Experts of a small language model: 145M parameters, 12024 steps.
Below are experts of layer 5 (counted from 0) of a mixture-of-experts language model. Rows are named router (the router's row for the expert), gate (a neuron's input weights, with its number), up (a neuron's input weights, with its number), down (a neuron's output weights, with its number) and show model dimensions 384-511. Each number is 128 + 24 x the weight over its row's rms, rounded and kept within 0 to 255. Numbers have three digits each.
After each expert's rows: "raises" lists some tokens whose logits its average output raises strongly, later layers aside. This comes from a sample of Wikipedia text that the model never trained on.

# expert 3
router:177098121149125160072152136136141130121147112097121099154086104126073167117147132128091145128132186113168148133121155134099114102102117088140128093125141095137113160113124142136156127123129157112105127117115159130128144090128123164135087120163178122110162165142120135153119134169127108164118122096173147177127108140137090110106123148178145122106111143090122107130123156145133124128117
gate0:129093146121122121090073127123136132133132133127105108133169124124146093107177136172131126139091124118130083122082145121106154154132113165168122120086107106148113114120133128132110108093125130148114133132142094104112108076092167140101092132130165111144155122144114150098116119110101153174109085100131133130115151163132149119151128114131123117104131099093103101131123143171115135091063
up0:095115125175129143126132139134111063120127153121159153137103167187132098176161121139176059148158128126166114173146131133096104138105131118107111133137122170106079141154137141132114119119133119120141164138093058132110109130159126131118170133141080145123137126139082124149113124093127098159128159127136115152139171134115105164122121172163101156128121130177087110158124102146134121132175
down0:085116184114172144201095075151141109149054127112177145139120134146120094122141145103103116173119126122119140104128123147107145149123101105138127128099142117133122176126169132109117172134170136122127121120157128127130168155146137152134136130126161105138157122078134145144096147133131143130144087131098124114167137160096115128098098111163113114129116139153137133168162130132095152136121
raises: ",", " (", ".", " at", " in", " to"

# expert 12
router:118139104112104144144112145163166168149159143112123112140129092094105143152159140149164118181154146138183172118080161164148120081067136105118066134130139120173170146142106158152121162071118143119134109108060137119148136121105138131102127141156114150087145127122158096151150118139136161150164135071114089169145109104102112120120147109129117131150152136104149090107074109153135143121120
gate0:135113107153140107112159088127093127158083126136101126100149123119105109137117140171127090103107106132112123123108165103143122069128140108168131164103115155128152113108150131081124135122143155114165115120156074151150108073111168116119142131170129139179117129157085126162120108207142087143144144111096150128106122134136120083148127145114126117148163111118132095113128127134129154152115
up0:142157129130156149123140157173122112110102156102094135142155106120156090155140151083157110119145141131103070133173129119169141138129148136125140154092143132136082202138083127145106098154116138135127130110155109101167124140150138077148138147128117183120144075145153141116103113109121146142110138113124153145150150119149157130159109107115105143114148115136098132148112107137133100110124
down0:109157111146135134124149152099150117124161105156140161096115110131171177163148132114112135101174105131136116131147094150106131186140111093108134072139147131086091117137121147159120147125165181096158120113131131145119119093113079152142106140066177112143134106080136139149115085130131197148151133074149131162126127156093112120133126162098158106147130157128108121130151150129124137095164
raises: ",", " ", " and", " of", "/", " in"

# expert 5
router:141090132106105153083158147113156197110156117094107147104081103095147180121170143101133125144146178120148140112099164138123148093115136101151101146129137125137133183116137119179106106091145147100127123111143142115136099167148131123120154113152137111097132142138132115134149140129112129135132141121088110130148175115150136153113131146120108162124143120104137114144175129141137135128127
gate0:145132148111107121094149123143115115159133130131078108138145124132123139125122166151117135132144132142153146139149104131132129119137167165161188145112150160142125124110133090074121143141115148114164095090148081138108093086087131146129129137124167064178125117198109116116164143171121165155091105098110108112113122129125113170119101136141114150145096120113139166162120102134172114123118
up0:116085138112077104153092138136162138171088176138144139159153153167095120166108123175148096107141121155159056123146109123119091171136141098129089176094168123179090100151117140148097116077139131110123108156114104155147102147147140143135115140112138152113176121121134110106123122124140122129133138168132143107135131121134153104124121123133121120110149132112119120091100162135123091099153
down0:084138106149155125193107117165131138152119134093129148121135134134132125065131147117093101084091122150112112076087115131131165154119125128133133124118129114117129114132125112128100118142158132113119114145122127105147108148143158145175125118123163124149129129079172161095137138128086120113090125136088111116125163130094148144128146124142118102106147126129123147171113113161105158120100
raises: ",", " the", "\n", " ", " in", " a"

# expert 0
router:152092126133109094140141159155071148142081143086102133125120121125065123125157152106103158072173166106137123111127164147096145118133092159115148109118121148150160151090124138150138096119152138090134156135092109123134089097140134131151115181132143111078167164149097147103101147116121173132141151108119096160125115121129142077139118140110119128109118151130146104156117125138158154163142
gate0:175084094166078148118172099152124139130080132189189120131143101117157100111147136107149121127162136129126134138146152156136108115105138134153140148122150145086114095110139124128137147123127130155143108155152100118126140104101190110082145131129109111168124124131126091112085120188126157165152146131119108142122134125148101109135143131103144127117140115135106092131102179187094112163121
up0:129120123128088159117173136146136097132128132122148151153155096079168079150128126136162115153128141085179084144126149178075123123165122116119115155113118126130108112150082148176162087095112113129118096139106081113159128136152129151117114126121109085138146115053158163115144087162144121152156150139144115144139155143105107115117130136108108124137148128166109109163119142153150128163162
down0:117120153168141104195131136082094130140077096120114141117087120114104130149156152118118172082123098170090140105154080119136125142172117180144153085103130147131131159149151136149099132150148148177127113099149146129161151082110124102148118159115126129088108135132091122147082133124115147160100116114098111136154092114121128102116139159140124150137092143128160098131123149136126155119130
raises: "\n", "-", " (", "=", " before"

# expert 1
router:155112079123139107127114160109130152121133116127104101137124131113118146093163135108114155129124126126127161137135115126161121117136133086141104098135149120144130178139103127145134112160140144141127098123084118131139105131118112131110130115161139119134157152139142088109157120164125095134161128103114098168122150123156108168104143123090162141132183119121114135112160136143094123139117
gate0:138122126126119171079149160130126164112126134152113077122094153136081069102164139138101127103100152144132116126148136142125121132130152110105130181120137114094155122096137117107131156119129139094143114115160082113123116097083135123101134142166129117148111121099119121131120137136150107173081136138090126100181113136105127144179127132155160133160140160114113122143119125134157128137120
up0:109100147127118161151106121130108114148100156151100149141112086166151115172192109116181126111155129143173104136128162167111107131122090118124156135124124122099120142153090194157108114152158107139100109152132143149104120114156126144134162142130148178137126088153113141122138118127075146121135129171107126161119169134135132104184114151087140103139127165157123114139119135152147120150098
down0:113144132138156131180149097107162121148111095163123158152120111130149109136132136148135136145116127150110131128101124121110112096171106082159135104098115107127089116153144171126140171154123146124141133115140147143129180124148095120154140122106136122154160071094153124124098132100109127115101095105073141115146163166108084125132135114134155108129093116120142107156148148129143095171117
raises: "\n", " ", ",", ":", " of", " and"

# expert 21
router:113154126125124126135118165132089116121113114101103118138109144116075093119149148116108123087112142087169141082126126147157089107113110107142117119135147105147128093114080157146130110078135127151105138117133138131117143121186076139122161151112125137070169123126135112099114085120111114104156132090100093152172121107127120116122101124132142181136146123122164119145126136138135168116172
gate0:135131118143136152121117151135119156155103126176124115146166101158105133135116093097091119103125126162124159129162127091140110218152089144105175104124121137116155139128107124112140116116095106132160101162148118182102131060134130140104152159170151098156153120113103115077129099158100131167175169110121120102098107133114119110138158116131133120114116109167074161119104133124121144135093
up0:165141092142108151114126132156097118099098105140182140171105140153141123173143118109190124108132127144152098133099132147145140103139144110106146140085080117111100136142153134114112147102147163140090102148135121100167093132145151136101132134107133116132136103130147173119102115129117166141126121120137148174126123156144162123168146157116106097111107103140169130124147115145119089145141
down0:137144123098151128172132134114091146125121159137155148155118106134086097148107133153130123133158126127154123130142170097136107144129120090143148114117124136133127147122141161140116136128187119129114105156168137160211094091128095158086146145144129141163131116106132131119087177167138172151123121105138103156159120176140101082125129149137173123124080119124149108083130137123082103137157
raises: " the", " a", " ", ",", " an", " their"

# expert 8
router:121123115127143173153131175148163151075150113137133153149084113081094111092148121123130136109120114071165163142114130168099098089121135077156133105145113131154139138142105142121104123099142141163111133126126142156140103107157105150119098108105133089106137152156100086112157092132124138135125170137108119145167122110126101120092109108136113156116150124122192151158147156116149153127124
gate0:135118152111143143123116144137123104147154139160153132112128130122124101101109106136156132113096100096165101136128145135087127101171181133098145173112117167136150150109163125126134130125130093110157141138167108106153162103131152146071121148134108106174159100165151083107100108145154142121135118078115123136152155126144146126147155120114134113132166150137085102126104133123140048125109
up0:136132097072116131107134120149146127133106126110140119170152080163121117143212128160151127106173156158144085128115155127132123145102096099112139141135137091116111118128123115136124124077154109139142114145160113153092095152084110145138113119128106164102078118143146163083153148151146145118155162156142125115161080143117113143153118149162111138125082127113155090123128127143122102144124
down0:099159134155153138153110162143174134175125118134128156168120124160096153096096119068144102123144127130134127148124144110109143116150127085117101148116155085108144171163120110115100115158153120151084123098178177109111108169183151156109148157089131075179122131135134115122107105096120130099134135100126135137115122124107133121131148139172132107186131141141120129151129128090148087121140
raises: "\n", " and", " where", " with", " before", " "

# expert 25
router:166098141160131171133109164097134142127149122123105132101104167145074150152116148097077120131165162125111144143109102155099122141133156140158116114134121115131158147121125186156128158069153146130120136131073135152139162122137140101142114153155180133103158133118143072168139112151153158119175119146103103150113099146110107176152163156116102133114128127150148095138106146134145187142166
gate0:113137134137110178140128156130118097146077147091139069125121139146097121116157135130119111143143119169167155093120148148106159168130115118148122120103131126100114107119142120102156136070128152148143163112138118141149106097113152125080105107122142099169147089153112094120145139140147137125103089100132138130099117118119105137147111122129123171111116104090112144122138145167095121141091
up0:154157124140137135110145139164127131109146125137126140171181105096141110180114124139143097090172104153127126139115158120095138081113143102109143130139120119127136112131065145125137109125094117115125128158126144117129118175137190105120107147136158209155123159157139137091114154080131105118128125111129125120124137148114136115166147137111127178139154145137154113102158110120123159111176
down0:130137139167131143180118146074072143122141128164144148109130097150132114122112185091141136103139086184132149109159142131100128178154138113108142106121135136123126121127132151073081127131127124125158081157157136081120151063141141128099152149064161088111123124084145125170114122144118150127132149149108142123180140118080104128084108152168103097132087132122114081104159169159147123119148
raises: ",", " and", " in", " (", " at", "."

# expert 20
router:130120135133094140124160145116109099136136123132083097163072144095073088137183114114128125184122150080132179124127131110104143121139143084130135145118151054144141126134088149147139110148178133124064130119106125137137157108114122163073115141147106072111123169171170133128101098136120105117132144127110128142135115143176101145133148122120126142140146104106172106115125147114125161190110
gate0:116126115148125130121136130128140110138163129124113110091131139120087100117128130136108089096121135132173081129103135116115124094140122120156125158103120130128157085104082139131141124116118126128145122127159105135132093078109165105092113144159174089145112112198100075130127079126090137155094110086102119097143138131091181141119136131145132086160152109113120132135122120152143129137114
up0:117116125073107130137118144098092129151148159126125127152180150197131108148146108150186066122153097084122099130115125142086110157121124116098098152121134104140120106150090159106119112131110119099117154152106111140097112127118171148134104089120131167083107141205127129115156142100153118136118100128070137153142119142134162128140123130124140107087092117150133147111108134136117088150152
down0:088143160132103138170126134083108148127100149130144159116108153183164122090156181112148140143174092127154153084179111116102145138107162104132118111114187079103159141132141140112114138119158106109106124187095100127182137134125153119105152169061169131151159128115142104108119161161109149114096133138068107131132110133126069117098143162109085135104159078117136136141098121149105127136117
raises: " ", " c", " in", " (", " a", " New"

# expert 14
router:152110129113166126102157157122134150159128102111098106113088107132105115109166107141124154158135137141187181123077150121151109105101077124149125104154109163148109149112117120154170115106148141128134136116093156109113121143108116154126083161118130145080167170157110135197133137134153139132125098119115145164117111135122093138127170157110092138096138121149168138141133111131149111140140
gate0:171064134120111110117123145104150155119137148117128113151162105131111095104120148110088137140141129177152106128156127129159122151142103156133119149065132179100141106101157081104144117134120146130104127176137117157111127102116117137130135120146100131148124145151095118142172154159174105181087142113112122074123119143121116141130145110175177087118167114128082094100142151139146119113102
up0:143129110113152122088159148183137129125111123115147103155123120118113092170156102152146113091171118137149080142126121126061126116097157110125108152142103106144080120161096129134146113069112136115103106137116099133124106131152140130064123137117123154149164096137098155107162128083106167150130158174135123140134113123152140125118178149124108155107138115180134191133112165093096133139131
down0:118082135113138100163116098148101095146115122146148126122137107142143108100128148169124094123136128098136118139179170157110156125139096153107129143151104086120159158177085153131144133150171095135139086165155156134147154119155141129109124164118135100173133145112147174133106125131126137125132090144136136140156142174132097076114108191132164112129130164146159085116139178103141108108131
raises: ",", " ", " (", " of", "\n", " in"

# expert 10
router:111114088146088146130130169138128165105150106080115149156064128125068115119132129096112160078132150126129133108137147148106087112098106134145135099118118142132141153073091184178109098153127141120147125102128131127125107141151125134098159104161137119127174119127141127112124157138158086145168137125115082116109124106143121122103131144127141173159139119124170095146129120120164159131148
gate0:155159154131112125108130148167151132132091126143096085123152104116134099110140117163098130117165152151119131147157138111133114132102115134158127159084123145125117082112115117101147108150129167166161105139110097132097173117089176114068087160117118110146111116115110074112103141117147126167103143146148132128104157104171103118141127125129157120128138080106112155085150123125105088123152
up0:090109101103131132168125116113121126123136126156108144161125097149105080134173100149190154100120131123151101152128152126136143139101128138144133127112146113096133103114096133114135099107076142135136093139122117138108166148124161158123089098134095165154142118165104126121097111119147123122118142129119145154137155161154081142163141136087098116141108131087126093119119121138127093136174
down0:108090133168165136120145117175121114143148096112115147105155122175137130114118153107106110128147127104122160097119088124123108171155147107128149094146107108120144148152121139140123134136126129121104089148113121129112130151162099130121128107089154130188142137133142148120121125135114102136140137116102111142158101123079082103132132159124142107115086167157146116123114125124131138116147
raises: "===", "==", " ", "-", "The", "\n"

# expert 26
router:105109110180149134105103147137116108114120097072111135135079106138112107126160162123090178153150122108140162137113169176149125126142117082108098128096117169113148107127119191153183105115161142138132143162126144120138100111143088157121128103154122095113093140141188102117147093145150107122163129105065107126147107118145110136108136173115090164080141122129149140141092148162108112120110
gate0:152163161125165133083142119127082144110103136153124112119112114144094099107114169117147147107139096156148136145123146118121115143112107134120180137105102101120105100131105142085119105140132154101150097127127108120141115119111165103113164136129128080194129087120113114174169103156102169189136114128130131139111124111127103158153135113122121098104114128112114097102132134141158136149099
up0:165147105117160144103145133161143130141153114140111129189150125172125129144178129139153140153152092162164100145121089110125129116172151105107145148119125151107104106110131146145131120118116119164150128146100085110143128129111168160106130133134167151142127130138130129096174110140111169154146132150101178145098133126141148120177140133111135123134158142130099104154122112149153123116149
down0:125162093140148108167085158150142140121107138121147142180120075165143119114144113122074135084128075160126155061149156103110183155168077120141126125118139113149110128112140147126101152134113098158106092141141149114138103134109131137153167154059139095129112124112171146105119108153109129111106127163081098134157112194083112114118114152161123132118121123127137088133151146089145164098119
raises: "-", ",", " ", " of", "\n", "|"